config.yaml
n_experts: 40
d_expert: 224
d_shared_expert: 0
router_score: "softmax"
routed_scale: 15.2
vocab_size: 26566
norm: "rmsnorm"
norm_eps: 1e-06
tie_word_embeddings: false
beta1: 0.95
max_grad_norm: 1.0
max_seq_len: 256
train_tokens: 449600000
max_steps: 3431
Below are experts of layer 5 (counted from 0) of a mixture-of-experts language model. Rows are named router (the router's row for the expert), down (a neuron's output weights, with its number) and show model dimensions 0-255. Each number is 50 + 10 x the weight over its row's rms, rounded and kept within 0 to 99.
After each expert's rows: a language model's description of what the expert responds to. This comes from a sample of Wikipedia text that the model never trained on.

# expert 13
router:51 55 48 67 52 34 65 62 50 59 40 54 39 57 44 36 34 52 57 44 41 49 54 55 45 38 68 51 44 45 54 42 42 33 35 40 31 45 44 57 63 44 59 31 44 67 44 50 45 46 54 45 40 48 56 60 45 58 40 45 42 66 62 68 57 57 59 48 40 60 48 41 49 60 56 45 48 39 32 37 51 37 31 48 46 69 33 43 68 39 65 52 43 62 44 53 46 51 52 45 49 68 35 47 40 40 39 41 32 48 57 70 57 60 63 53 61 50 54 46 56 55 43 53 42 53 57 46 67 74 62 58 50 31 47 25 61 42 35 35 37 34 66 45 35 53 55 58 42 53 46 46 43 62 57 52 39 57 52 43 40 71 42 51 53 39 53 56 40 57 42 47 57 41 60 66 45 62 46 26 54 31 57 53 57 39 61 58 44 54 57 58 63 44 54 37 63 57 54 61 52 44 70 56 36 39 33 48 61 62 36 51 52 35 55 61 52 40 41 47 39 61 49 34 57 56 42 44 49 44 63 59 43 46 54 45 62 49 60 62 62 50 53 47 64 53 51 39 40 72 54 35 50 39 65 41
down1:50 59 47 72 59 27 39 55 54 38 54 32 36 35 48 40 61 44 41 44 73 39 45 52 41 55 37 43 44 58 61 52 43 40 33 34 41 38 41 23 43 49 57 45 43 46 41 45 35 45 56 50 50 46 72 49 33 46 47 48 49 45 69 63 37 52 43 38 50 42 59 62 43 32 55 65 51 57 47 52 50 47 57 39 58 58 56 45 53 49 35 79 53 44 67 47 42 44 58 40 60 52 31 33 45 59 53 67 44 37 46 47 56 43 58 44 48 53 40 57 35 57 48 73 50 52 53 44 38 32 53 61 48 56 60 52 37 62 65 42 57 46 54 52 53 42 38 60 58 60 55 36 62 47 37 41 49 43 41 35 44 53 43 69 70 57 50 54 50 40 56 52 60 56 33 43 58 49 37 54 61 52 76 54 50 53 54 72 53 48 51 67 53 43 47 58 48 47 49 62 57 58 69 58 54 59 54 35 44 60 61 53 69 48 47 56 44 39 58 54 48 47 51 52 34 65 46 58 53 65 43 58 46 47 46 49 47 76 48 42 48 60 42 37 62 61 68 59 65 44 37 47 43 37 56 63
What it handles: Determiners and demonstratives, often starting a sentence or section, such as The, This, these, same, each, following.

# expert 2
router:34 52 46 60 44 53 34 64 57 54 48 59 60 40 60 53 61 55 43 48 63 36 36 59 54 45 64 40 51 48 58 38 56 58 62 56 47 44 39 39 43 47 38 56 32 47 50 57 46 47 61 45 44 55 40 53 49 54 48 54 63 34 60 30 74 55 59 48 47 51 48 51 50 57 48 37 52 51 57 32 51 45 34 47 59 66 61 59 53 40 56 34 48 71 62 49 46 42 61 50 42 52 38 47 62 28 47 48 60 56 61 37 72 60 56 73 51 51 61 54 47 44 48 45 43 49 44 43 37 52 58 33 55 61 39 32 38 32 31 61 62 57 34 48 43 49 49 43 66 71 59 50 47 42 52 66 54 30 52 38 56 71 42 59 50 50 52 53 60 44 44 62 64 68 62 46 38 68 53 51 54 29 32 51 47 34 52 55 47 50 50 67 47 50 47 41 46 39 63 48 64 30 57 34 60 58 38 36 39 45 60 39 39 50 55 44 55 57 49 31 45 54 57 54 41 59 51 48 55 24 44 64 45 52 44 61 56 42 36 43 25 48 29 60 65 59 46 52 43 44 51 48 54 60 41 54
down3:45 49 62 52 46 52 49 36 58 47 41 31 52 57 50 67 37 48 36 39 47 62 46 42 66 42 29 47 44 56 70 40 35 47 64 58 44 53 40 50 62 28 47 60 52 55 64 69 61 59 35 37 64 52 31 48 61 47 61 44 30 49 39 51 46 40 69 53 53 51 43 37 38 54 59 49 60 62 67 56 50 49 52 36 58 45 58 53 60 48 53 62 51 67 32 49 52 73 37 48 45 49 48 40 33 28 51 42 36 53 36 43 53 51 37 49 59 52 40 60 62 47 44 55 57 42 50 56 69 57 46 45 47 52 41 65 58 45 48 51 48 45 49 47 67 49 60 60 39 24 44 62 38 50 38 59 51 47 55 47 43 52 45 51 74 45 29 53 30 49 46 48 48 44 49 49 55 46 51 35 61 37 52 54 54 68 43 36 27 61 51 56 57 42 25 39 68 50 54 43 41 62 45 59 51 55 51 53 54 52 61 52 63 47 57 50 39 47 54 50 49 36 48 40 61 57 47 57 62 36 61 52 72 46 53 58 59 53 21 64 31 45 43 47 47 60 53 30 65 55 63 39 52 47 52 52
What it handles: Copulas and location words after an article's subject, such as "X railway station is a", "is located at", are, were, stands.

# expert 0
router:60 61 44 48 37 32 40 30 37 45 42 49 40 43 63 39 59 40 57 58 45 55 43 45 50 63 35 41 47 42 58 49 50 43 39 54 45 70 51 51 48 44 60 64 40 67 56 53 60 37 38 46 59 49 53 49 61 40 56 33 36 27 32 54 40 50 64 69 61 53 59 43 35 56 60 43 63 58 32 56 44 40 67 60 51 44 50 46 39 63 47 47 62 55 50 60 34 59 66 52 43 49 66 39 45 45 48 52 61 54 39 55 55 50 44 63 42 34 43 37 48 67 61 38 63 59 55 58 51 40 51 63 43 49 69 49 46 60 69 48 62 38 50 67 54 58 41 65 55 39 57 38 61 52 46 52 65 36 50 56 40 65 52 63 53 53 29 69 63 47 39 27 45 42 49 38 50 42 76 49 44 43 52 43 50 62 69 48 39 62 39 43 42 32 51 53 43 50 50 42 66 70 55 48 67 38 63 49 40 64 56 54 53 55 55 54 40 47 44 49 47 60 68 53 54 36 64 50 58 52 63 63 51 36 34 37 31 54 64 42 51 54 56 53 33 51 53 42 42 50 41 56 46 44 47 34
down0:63 37 53 50 44 34 58 65 50 48 71 37 43 50 69 54 56 49 54 25 63 47 52 59 64 39 48 48 44 47 50 49 27 44 37 51 49 59 51 34 29 52 50 54 45 64 53 54 64 56 38 33 55 59 54 61 57 63 23 52 63 33 35 42 41 39 41 41 58 55 76 48 51 50 48 46 48 49 47 46 49 50 56 60 49 52 34 32 54 49 61 51 54 64 58 53 48 42 56 69 47 69 62 35 50 48 43 36 43 55 62 55 48 68 51 43 53 70 41 41 43 52 66 50 47 72 45 69 51 40 41 54 64 52 56 31 51 59 48 56 55 40 71 49 57 48 45 48 47 60 58 43 58 69 58 32 68 45 47 47 23 55 47 64 51 41 45 63 40 38 52 27 50 62 51 53 48 43 55 71 29 61 45 52 53 61 37 57 65 46 59 41 58 47 19 40 52 57 48 54 55 58 59 46 49 32 62 47 36 48 66 45 43 58 51 64 41 56 54 46 47 50 63 47 55 51 31 47 52 54 47 56 44 55 49 51 33 55 51 41 52 41 53 53 40 32 62 59 50 48 54 50 44 45 46 52
What it handles: Mid-word pieces in South Asian, Slavic and other foreign personal names and non-Latin bytes, e.g. Pap-and-reou, Ramach-and-ran, Tim-of-eev.

# expert 37
router:55 49 40 46 65 50 48 58 37 34 53 56 55 56 50 57 60 52 55 75 51 48 71 42 52 51 57 40 47 42 50 36 46 61 47 46 44 45 45 42 44 44 46 40 33 54 58 54 61 44 54 41 43 60 60 42 68 50 55 45 47 40 60 36 61 41 24 65 49 58 45 47 62 25 60 44 34 48 43 61 69 60 74 57 49 48 44 64 39 64 49 47 36 41 64 49 29 51 62 56 44 69 53 39 48 47 36 57 47 67 50 36 56 50 46 38 57 36 56 69 42 38 64 58 48 53 48 50 47 75 31 38 51 68 59 46 59 41 41 55 46 53 55 56 54 54 57 40 64 56 38 67 60 46 64 52 65 60 60 46 42 44 34 61 43 44 46 42 59 38 55 53 42 51 50 52 30 63 65 62 25 53 53 52 43 69 46 58 57 54 41 42 49 63 45 59 65 42 43 36 33 48 41 52 57 54 38 48 54 30 53 39 64 44 57 56 66 51 62 53 46 54 56 58 43 57 44 50 38 64 45 32 70 34 36 43 64 38 52 60 39 37 45 48 61 43 58 55 51 46 50 38 41 56 55 49
down1:49 53 59 51 58 37 58 53 57 48 66 31 56 37 47 37 54 51 76 50 57 54 59 56 64 52 49 39 66 52 58 55 41 59 58 54 51 48 38 51 36 48 58 46 62 46 58 49 28 48 57 30 42 50 53 39 56 64 63 59 47 53 51 58 32 53 46 55 44 47 58 69 56 49 57 57 46 48 47 56 23 31 57 54 46 61 28 55 51 43 48 52 52 52 78 64 65 57 44 43 55 65 57 50 43 54 35 38 49 50 37 47 52 62 56 36 46 49 50 58 71 71 37 52 42 54 55 62 40 41 48 45 50 48 44 42 48 58 51 56 58 67 35 46 66 58 61 52 53 53 65 48 63 44 42 30 37 61 51 57 48 55 55 49 48 51 64 62 45 36 56 52 70 47 64 50 36 60 47 59 32 45 44 26 45 55 47 50 58 48 49 29 47 59 60 72 51 51 47 60 67 48 69 51 56 53 56 44 50 38 36 49 48 62 43 64 43 35 47 52 35 54 52 40 67 52 42 46 34 56 45 50 39 52 58 65 55 55 64 75 59 70 49 68 57 72 64 53 43 61 42 61 65 37 50 40
What it handles: Words of biographical narration: "from" for origin or start times, born, died, married, served, University, School.

# expert 28
router:54 34 46 59 51 50 42 58 45 26 42 32 54 54 50 41 61 67 59 50 62 37 45 34 47 55 53 52 27 62 53 57 43 46 48 24 51 51 37 49 44 39 55 50 48 41 44 58 48 44 43 29 44 42 69 47 36 49 59 56 62 38 50 60 40 36 39 32 49 52 61 66 61 62 50 64 71 47 45 55 52 68 55 50 56 53 30 41 46 66 45 61 39 45 42 45 58 54 44 37 43 49 46 55 50 55 32 45 52 54 54 44 64 29 49 65 58 37 64 57 35 51 53 46 65 63 38 63 48 49 21 49 58 59 55 46 50 52 39 42 46 38 70 44 51 40 52 37 54 48 68 54 61 60 47 55 61 65 66 52 35 50 63 53 47 52 53 61 31 58 50 61 30 29 62 61 71 56 43 32 53 54 44 56 53 44 41 66 41 51 36 63 55 45 51 68 55 50 36 53 60 29 53 43 55 41 42 45 33 48 42 56 56 57 48 67 26 38 53 51 64 56 57 50 45 54 50 55 52 39 44 33 35 50 68 45 47 47 38 53 46 55 54 47 38 62 59 41 49 44 55 58 52 46 57 52
down0:53 46 64 54 50 33 47 46 66 52 53 49 59 42 72 35 47 48 43 45 35 39 65 53 43 57 35 61 43 63 51 44 52 49 50 55 41 22 44 57 54 43 21 63 43 43 45 53 50 55 64 65 60 63 29 35 44 56 50 59 39 44 59 64 45 65 51 51 52 47 48 50 59 58 32 43 39 47 63 48 39 63 50 57 56 57 52 35 51 39 43 69 36 27 63 44 43 44 45 59 32 45 44 54 51 61 51 62 53 57 54 42 58 49 35 39 51 62 45 72 58 41 69 60 61 42 71 50 49 44 56 43 51 49 63 50 40 51 40 57 43 62 55 57 31 62 68 46 54 32 48 45 49 45 50 51 44 54 36 57 54 63 57 40 50 54 51 44 55 50 49 35 48 57 64 59 63 40 57 46 52 56 53 56 42 52 45 61 62 45 36 61 47 32 54 62 43 46 62 61 45 31 55 58 59 61 54 34 53 31 53 55 37 67 56 57 53 62 46 44 68 54 41 75 53 47 56 41 55 64 60 54 54 62 53 56 36 41 43 60 49 54 23 49 52 38 59 67 25 49 40 39 44 58 65 59
What it handles: Field labels and section headings in infoboxes and tables, usually before a colon, e.g. Career, Website, Genre, Succeeded by, Propulsion.

# expert 11
router:55 48 44 60 48 51 66 62 58 53 65 43 31 58 40 46 60 47 42 53 60 47 55 57 62 48 54 56 58 51 28 50 62 56 46 47 45 57 49 53 57 57 74 57 62 52 59 43 39 52 61 50 47 50 72 43 46 51 28 42 66 51 54 45 63 46 43 60 39 50 59 40 58 37 67 41 63 39 41 54 34 45 62 59 71 53 62 37 58 55 49 39 39 39 37 40 63 60 40 51 53 43 62 45 37 62 56 51 44 64 56 49 55 51 62 50 62 43 56 49 53 51 51 31 36 35 31 68 54 45 41 61 41 43 43 44 43 63 41 44 41 57 49 31 40 63 56 60 58 37 57 57 41 62 52 54 58 36 46 45 57 41 48 51 49 40 43 55 47 62 41 36 62 54 55 50 47 52 62 62 46 55 62 66 32 41 42 45 37 28 38 53 33 57 31 57 31 43 45 69 69 58 50 63 35 55 30 68 44 43 53 40 56 55 38 44 47 56 45 62 49 38 45 46 54 49 50 54 57 40 35 62 44 43 55 43 60 59 78 71 45 65 57 58 44 51 42 42 61 71 35 60 64 40 50 51
down4:60 62 34 46 57 59 42 50 50 60 51 45 39 58 42 44 69 44 46 47 26 37 38 47 55 39 53 47 55 24 52 51 47 39 46 68 68 52 56 35 49 45 49 35 62 64 46 56 52 41 46 46 60 56 59 43 40 29 56 30 42 54 58 72 54 68 46 52 40 46 35 48 54 36 43 63 37 41 47 36 44 57 47 55 51 51 56 42 52 43 63 44 60 63 36 44 41 58 51 28 59 42 56 54 52 55 54 32 59 36 37 31 37 42 49 36 27 37 55 52 38 50 49 67 47 53 56 48 48 64 58 51 36 48 49 39 43 58 29 64 44 59 42 38 47 46 50 42 50 45 68 47 55 61 36 36 54 64 52 58 52 48 29 53 37 53 38 39 32 49 43 40 46 66 29 45 52 45 69 32 43 44 49 38 33 45 59 53 56 39 58 48 51 33 41 59 60 61 39 62 49 56 49 54 44 25 59 47 51 54 32 55 53 63 58 34 43 60 37 47 54 50 51 41 56 52 40 36 47 70 32 46 49 56 72 50 52 46 52 57 43 51 59 46 47 62 61 54 68 40 50 51 57 58 61 50
What it handles: Conjunctions, prepositions and quantity words inside noun phrases, such as or in "one or more", of, and, several, many, other.

# expert 8
router:41 33 60 36 33 63 53 41 61 45 45 43 64 38 63 46 47 64 53 45 66 63 50 35 53 45 45 54 55 50 54 66 58 50 46 43 58 51 53 33 54 52 43 38 36 61 52 39 40 60 62 49 56 55 58 50 37 64 48 51 53 59 55 30 34 51 58 56 44 46 47 53 38 40 34 49 52 53 58 60 30 50 47 37 53 44 55 39 44 62 49 61 53 52 52 58 52 42 53 39 47 69 63 57 34 34 54 42 60 31 53 47 61 50 51 62 71 54 67 57 36 47 57 32 50 42 50 34 79 53 38 50 56 47 61 55 42 27 64 40 55 47 59 36 47 39 44 78 72 45 58 59 51 59 55 56 61 59 50 45 45 43 55 66 51 50 54 57 36 52 47 40 53 55 41 62 53 33 36 48 62 60 47 45 58 61 57 60 52 42 80 46 40 49 57 59 54 57 45 56 46 44 51 44 40 53 71 38 48 29 46 60 41 33 47 77 40 40 49 49 40 66 46 52 45 41 40 49 47 62 62 60 48 53 46 45 33 34 62 40 31 56 61 71 59 45 50 64 54 42 53 40 57 44 50 48
down0:55 53 50 44 48 51 45 47 42 48 54 58 58 46 54 62 46 55 44 53 41 36 57 55 43 41 52 48 55 52 56 44 56 28 49 56 38 37 50 39 29 51 53 55 30 47 52 31 58 59 47 43 42 55 63 38 37 43 42 44 49 74 64 45 46 49 31 58 43 57 52 57 50 46 45 37 40 46 46 38 55 82 30 57 46 52 41 61 58 46 57 59 47 51 45 46 55 44 33 54 60 49 53 51 62 39 41 42 54 43 32 60 47 45 44 45 53 41 58 42 55 65 32 35 52 60 40 60 40 46 73 45 53 62 45 64 41 70 41 46 49 46 72 58 59 64 52 41 53 40 42 48 62 45 44 70 46 42 60 50 36 48 37 67 33 38 39 54 44 52 63 47 46 51 43 31 45 56 46 64 58 49 44 53 64 46 35 38 33 53 49 58 45 49 18 48 57 44 36 63 53 32 67 47 50 58 41 37 51 31 46 41 47 47 27 63 50 63 47 48 47 44 38 28 53 58 70 55 54 46 48 54 42 50 54 37 48 58 62 29 56 42 49 53 39 26 57 40 59 40 70 36 52 61 44 53
What it handles: Later words of multiword names of sports leagues, clubs, venues, streets and bands, e.g. Europa Conference League, Mountain West, Rolling Stones.

# expert 24
router:51 38 42 50 54 40 48 71 53 46 54 50 39 35 45 37 44 51 46 44 35 38 52 50 46 67 43 39 35 58 59 48 56 58 50 53 54 63 49 46 34 48 70 62 38 55 55 38 32 49 45 61 43 50 42 59 56 47 33 49 57 62 39 48 66 58 58 48 46 64 39 31 66 54 46 56 42 64 67 35 35 57 54 35 40 36 49 50 49 42 34 53 41 41 68 27 54 50 47 28 66 47 53 59 60 36 47 54 58 54 40 74 46 55 43 61 50 60 43 49 38 49 46 40 53 67 52 34 45 65 47 41 57 56 33 64 58 39 46 52 51 44 63 36 35 24 63 57 35 47 43 44 47 39 47 57 60 59 59 52 47 54 46 53 40 43 44 47 50 68 75 53 38 41 44 58 47 40 38 64 60 52 45 40 49 50 72 39 39 57 70 52 57 49 67 66 47 62 52 49 36 44 70 38 61 62 44 48 39 57 57 53 52 42 50 68 44 51 48 48 42 67 51 49 54 55 36 46 57 49 36 55 59 45 63 41 43 36 59 46 43 67 40 44 41 51 48 40 68 58 55 54 45 52 36 30
down0:42 48 43 38 55 46 50 44 38 45 34 41 55 65 62 35 25 43 55 63 51 68 47 60 63 76 57 57 43 55 61 55 64 55 47 43 45 62 46 30 49 76 18 48 41 68 53 54 47 57 41 51 52 42 61 26 49 54 36 55 60 51 37 51 67 61 48 53 59 32 47 52 61 56 68 34 55 55 58 58 77 50 54 49 45 54 43 47 50 33 55 44 53 47 42 39 45 67 51 56 62 65 39 49 53 62 53 49 50 50 34 64 55 48 54 54 38 69 45 53 67 58 62 62 45 60 50 51 53 50 52 55 42 54 44 43 58 44 60 48 41 60 51 63 51 60 41 51 59 51 51 48 39 48 55 72 43 65 46 54 52 63 69 52 50 57 35 56 57 38 44 52 45 33 62 44 64 59 55 48 58 43 68 40 47 59 74 42 48 50 62 46 69 39 47 62 63 53 62 58 50 41 62 39 46 32 34 49 34 37 48 54 69 45 36 53 48 60 46 36 46 62 67 49 56 50 48 62 52 45 43 68 66 38 45 40 69 46 57 42 65 66 46 61 45 58 46 48 48 49 50 54 47 51 50 47
What it handles: Nationality adjectives, place-name first words and particles like de, du, La, often in table cells, e.g. de Lange, New York.

# expert 25
router:55 45 46 45 61 47 50 59 64 32 51 51 51 53 32 56 55 64 49 57 43 41 76 62 68 58 41 54 54 36 42 43 49 45 35 63 37 53 66 65 49 39 44 63 66 43 65 58 70 48 58 31 64 51 52 42 58 61 57 62 49 45 42 57 50 37 50 62 50 42 52 60 44 50 37 51 50 25 41 42 60 62 67 64 54 51 42 56 27 56 45 39 53 51 65 59 38 63 36 59 47 38 37 38 68 63 53 55 51 60 36 53 49 34 65 54 48 57 56 44 64 66 38 42 44 44 70 57 77 55 40 50 43 60 64 42 42 53 33 57 52 47 67 45 60 48 52 35 59 47 38 50 57 65 48 47 65 70 57 55 65 54 64 38 47 66 60 50 35 54 42 58 43 51 70 42 47 46 58 46 56 54 57 51 39 41 44 60 37 54 55 71 38 48 42 47 50 32 49 46 53 50 40 46 40 40 66 46 55 49 36 47 65 51 55 49 39 51 61 28 50 46 49 53 48 53 58 68 59 45 58 48 49 60 52 53 55 56 50 37 60 20 38 58 55 48 46 39 55 59 33 49 59 47 54 40
down2:57 37 57 54 61 53 43 49 64 57 63 47 50 31 68 41 36 57 41 37 52 36 55 49 67 50 57 25 57 61 49 54 53 48 50 56 49 57 46 56 40 42 46 73 76 42 48 41 62 39 47 36 50 52 62 51 74 48 54 42 57 54 43 53 62 58 63 51 50 48 52 49 40 47 64 44 56 41 47 54 43 49 28 48 51 58 44 53 36 47 57 45 45 55 55 43 33 52 51 45 54 43 38 44 43 37 49 54 59 47 67 58 34 53 44 63 42 64 56 48 54 71 37 70 64 45 49 39 67 66 64 48 62 57 56 76 51 50 44 64 35 42 44 35 57 53 52 49 61 67 55 37 53 45 44 52 58 43 58 48 52 44 39 36 62 58 45 36 23 57 66 48 41 57 53 40 55 53 49 47 48 61 55 39 52 40 68 49 49 48 33 34 28 36 38 55 47 51 61 70 39 54 45 41 70 50 54 36 49 48 23 65 53 55 65 44 44 70 36 51 37 43 40 59 48 52 46 61 48 56 40 60 41 44 49 34 31 43 40 46 61 54 56 70 49 43 56 61 51 46 45 40 63 54 42 51
What it handles: Table cell separators and heading markers in wiki tables and election results, such as pipes, ====, Preceded by, Succeeded by.

# expert 14
router:62 49 53 38 47 51 48 54 55 63 55 58 38 40 61 55 41 58 60 49 55 56 32 52 58 52 34 52 55 60 37 25 65 46 61 50 51 67 57 35 60 61 45 46 50 60 24 54 53 60 41 50 51 58 70 57 69 58 35 69 62 31 30 54 39 36 63 47 55 55 50 52 54 47 46 52 47 18 61 55 58 44 55 53 63 65 30 44 40 47 59 54 34 59 60 58 62 69 51 54 45 53 54 39 52 47 56 54 33 59 51 38 48 70 50 32 54 52 45 39 45 63 52 50 63 38 56 57 55 61 53 49 42 40 55 51 49 32 60 36 51 51 60 46 45 47 59 44 49 47 41 44 51 57 32 48 36 66 42 50 42 74 53 41 30 47 63 39 41 52 59 42 46 39 44 62 43 48 54 56 46 66 41 37 35 39 49 37 51 44 51 48 52 32 42 28 61 54 40 52 36 43 50 49 70 49 58 42 38 58 36 39 69 58 58 60 46 57 26 55 52 44 40 48 37 41 53 58 53 43 28 50 47 54 63 47 55 61 45 44 54 63 51 60 51 52 56 65 39 54 42 32 48 49 39 61
down0:52 54 72 61 44 56 52 53 56 53 55 46 44 57 48 36 34 49 49 70 35 44 57 50 23 35 45 39 46 69 49 56 60 35 44 38 42 66 53 51 50 55 57 56 50 47 66 43 47 56 30 43 58 41 66 44 38 55 45 64 62 37 75 74 53 49 32 43 45 72 49 50 54 44 59 50 65 55 43 60 52 48 43 51 38 63 55 52 47 52 40 31 39 61 53 51 36 59 42 45 28 57 44 45 68 58 44 41 58 59 63 55 54 53 51 56 51 53 49 55 76 51 53 54 59 55 47 52 32 55 47 46 73 51 55 48 49 41 35 58 58 38 59 49 40 59 54 67 66 54 41 42 51 43 45 37 43 45 51 46 52 55 46 56 40 38 66 49 40 68 64 39 46 72 56 49 42 40 78 54 38 50 53 43 56 36 50 59 52 49 49 56 53 15 57 53 46 48 53 55 40 45 61 35 48 42 57 52 39 64 51 64 54 49 38 44 55 62 53 48 76 54 60 58 55 40 54 50 51 53 41 51 34 56 43 46 50 57 46 74 33 60 40 58 57 54 35 46 39 46 38 49 62 61 52 44
What it handles: Colons after infobox and taxonomy field labels (Species:, Capital:, Producer:), colons in track times, and semicolons separating listed names or items.

# expert 3
router:42 62 58 60 38 38 49 54 47 37 40 54 67 34 50 54 47 38 47 47 34 43 56 42 47 68 39 59 39 39 38 67 33 62 45 56 59 52 41 35 58 63 59 53 61 30 48 34 69 59 37 58 59 40 57 43 63 47 50 44 54 60 46 51 60 47 47 59 45 58 42 41 48 51 48 43 65 40 65 48 50 54 34 54 40 62 72 39 58 51 49 58 47 53 46 32 56 54 56 51 52 39 42 46 60 35 53 67 59 28 37 53 50 47 52 61 23 55 42 62 37 33 64 65 50 49 46 70 44 51 59 46 49 48 51 75 44 49 64 51 35 56 39 53 49 51 60 32 37 65 34 38 54 41 62 49 61 47 55 64 45 64 43 53 59 46 48 32 36 54 66 39 71 69 56 53 55 55 60 38 43 41 66 53 46 31 45 47 42 51 52 37 64 55 56 55 48 42 61 52 55 56 44 56 38 64 39 43 43 40 34 36 69 47 40 53 44 45 52 37 37 56 38 44 52 52 54 29 48 51 51 44 39 34 64 55 49 73 49 39 49 57 55 40 63 57 54 35 45 64 57 51 47 45 40 47
down3:52 40 59 70 45 68 47 69 40 52 42 38 30 51 36 67 39 50 67 45 33 57 55 69 36 54 50 44 50 48 52 63 54 48 34 64 67 63 54 41 41 54 47 47 53 40 42 59 61 53 42 38 55 46 40 50 38 45 46 42 46 53 54 52 52 49 42 66 52 54 41 52 48 39 35 48 58 34 49 47 54 72 41 43 48 41 53 63 55 48 63 60 72 43 52 60 48 60 72 72 59 40 45 55 45 52 49 22 49 38 49 36 54 54 48 52 49 37 61 49 42 32 48 60 54 43 41 58 61 65 54 60 60 34 51 44 46 54 55 35 53 53 44 62 52 73 51 68 40 64 55 35 60 54 48 46 57 46 63 32 56 52 51 65 55 43 56 58 37 44 33 49 56 61 45 37 49 45 35 38 44 50 44 43 58 55 46 46 37 40 47 43 51 44 64 64 74 53 65 59 51 42 48 40 48 45 49 39 53 52 31 56 65 45 57 52 61 61 56 69 30 45 55 64 51 39 55 41 31 55 54 46 38 67 62 39 52 34 45 66 47 47 49 41 77 56 61 58 38 33 54 44 39 46 43 56
What it handles: Subject pronouns and auxiliary verbs in narrative and biographical prose, such as he, it, they, was, had, been; also word-initial he pieces (hears, healed).

# expert 20
router:51 50 45 37 61 50 49 54 38 47 49 44 36 43 54 58 69 61 56 63 50 52 58 53 52 61 50 50 56 42 56 44 54 43 52 48 58 52 41 46 53 66 36 31 40 39 61 45 36 36 56 48 53 53 44 61 42 35 48 28 55 55 57 64 62 39 42 56 43 61 54 54 45 39 41 33 52 60 51 67 63 49 76 55 35 59 49 70 40 64 47 40 55 42 53 59 58 32 71 34 50 38 49 57 40 58 49 49 39 55 51 48 36 41 43 69 36 44 66 52 57 32 38 50 44 45 75 55 71 61 52 39 63 54 45 37 51 64 61 67 52 43 41 64 57 55 63 62 51 52 55 67 37 49 52 61 41 41 52 51 57 41 52 49 39 49 41 44 36 54 41 57 59 42 57 56 47 59 52 57 46 40 68 43 28 61 53 38 47 46 38 36 49 46 44 46 61 71 54 43 52 49 45 65 55 60 64 61 58 54 65 41 46 71 58 44 72 32 56 41 58 59 54 49 27 66 42 29 49 45 61 35 55 56 57 51 69 45 42 47 64 65 57 61 59 61 60 66 42 44 41 42 59 53 51 54
down2:34 43 25 55 44 60 50 36 52 52 56 44 42 58 45 62 49 49 45 47 44 47 45 62 58 47 40 60 27 74 46 47 70 53 57 33 48 73 37 51 59 58 57 46 53 38 46 45 50 65 41 39 43 57 38 50 45 44 53 47 43 66 41 35 54 56 52 46 47 39 37 39 50 52 65 53 44 44 38 66 58 41 52 59 48 61 55 45 40 53 61 67 44 50 37 54 57 64 29 51 40 46 41 39 42 40 40 45 51 51 51 62 55 44 46 44 46 48 45 47 32 71 64 48 50 30 37 36 53 42 59 62 55 64 53 28 40 65 61 51 54 58 43 36 51 52 64 40 37 45 44 65 45 49 71 67 64 56 49 40 45 51 57 62 46 54 73 47 49 47 62 35 49 47 49 30 56 42 46 61 35 47 75 58 60 59 28 61 60 39 52 66 33 44 35 53 50 48 53 52 50 52 46 55 57 64 49 59 66 31 52 35 43 52 61 52 51 46 48 52 50 50 56 38 63 45 45 50 38 44 51 59 49 28 74 41 45 46 48 57 44 38 53 29 42 50 56 48 56 63 73 49 56 48 37 40
What it handles: Prepositions opening time or agent phrases, often sentence-initial, e.g. in, on, by, after, during, before, until.

# expert 31
router:54 40 51 48 35 52 49 49 62 48 41 56 53 36 48 47 45 44 49 52 41 43 37 37 53 53 41 67 60 46 53 42 47 52 55 58 56 46 62 49 51 54 63 47 57 40 53 43 57 37 66 39 43 51 62 63 37 63 45 50 52 48 67 51 52 59 40 36 54 61 35 52 55 43 54 30 45 44 46 54 52 36 38 37 45 47 43 63 45 54 37 47 42 66 38 61 59 64 45 67 43 49 70 69 49 57 63 50 43 40 51 45 44 58 58 50 62 61 59 57 57 67 37 41 44 57 34 41 58 37 56 43 58 66 41 52 30 42 61 36 68 45 43 37 45 53 56 64 43 59 31 57 49 42 21 47 58 53 42 40 54 40 50 58 65 52 45 45 52 28 52 48 57 68 72 55 45 58 52 52 30 65 48 35 41 59 52 36 44 58 67 57 66 38 43 45 49 59 39 34 59 66 70 47 66 49 61 39 33 39 39 54 35 62 54 44 63 60 37 49 65 28 48 72 33 62 48 61 43 54 46 48 51 54 68 54 52 59 40 33 67 54 47 47 72 62 62 60 49 53 46 40 55 53 46 45
down0:79 39 59 47 30 42 46 47 41 54 49 48 58 32 51 51 48 58 59 54 41 51 59 50 56 62 66 71 48 61 47 55 46 45 37 48 39 62 41 56 54 45 60 41 51 50 66 63 51 57 34 37 58 43 50 43 45 49 58 46 41 56 50 63 52 48 48 42 29 51 57 26 55 49 68 51 44 63 29 62 44 71 54 45 42 58 50 50 57 53 44 34 51 46 70 69 54 51 35 55 44 69 70 53 46 39 33 53 42 45 58 35 41 47 42 40 40 54 47 47 47 46 42 47 56 56 61 43 46 50 44 44 54 46 50 76 48 51 42 63 26 41 49 73 40 46 56 56 55 54 42 53 45 54 44 60 38 45 55 55 66 51 54 56 53 55 57 52 54 44 45 70 67 51 63 58 54 32 53 36 49 42 51 46 31 53 64 46 54 65 47 53 37 52 50 51 44 42 54 63 44 70 39 59 65 52 47 73 53 46 48 53 46 54 29 58 36 52 52 60 69 44 34 42 47 39 34 42 41 35 36 51 66 28 46 53 39 44 61 59 44 54 47 34 49 58 48 42 56 55 35 34 74 51 30 51
What it handles: Pipe characters separating cells in wiki tables, especially sports squad and statistics rows after player names or team names.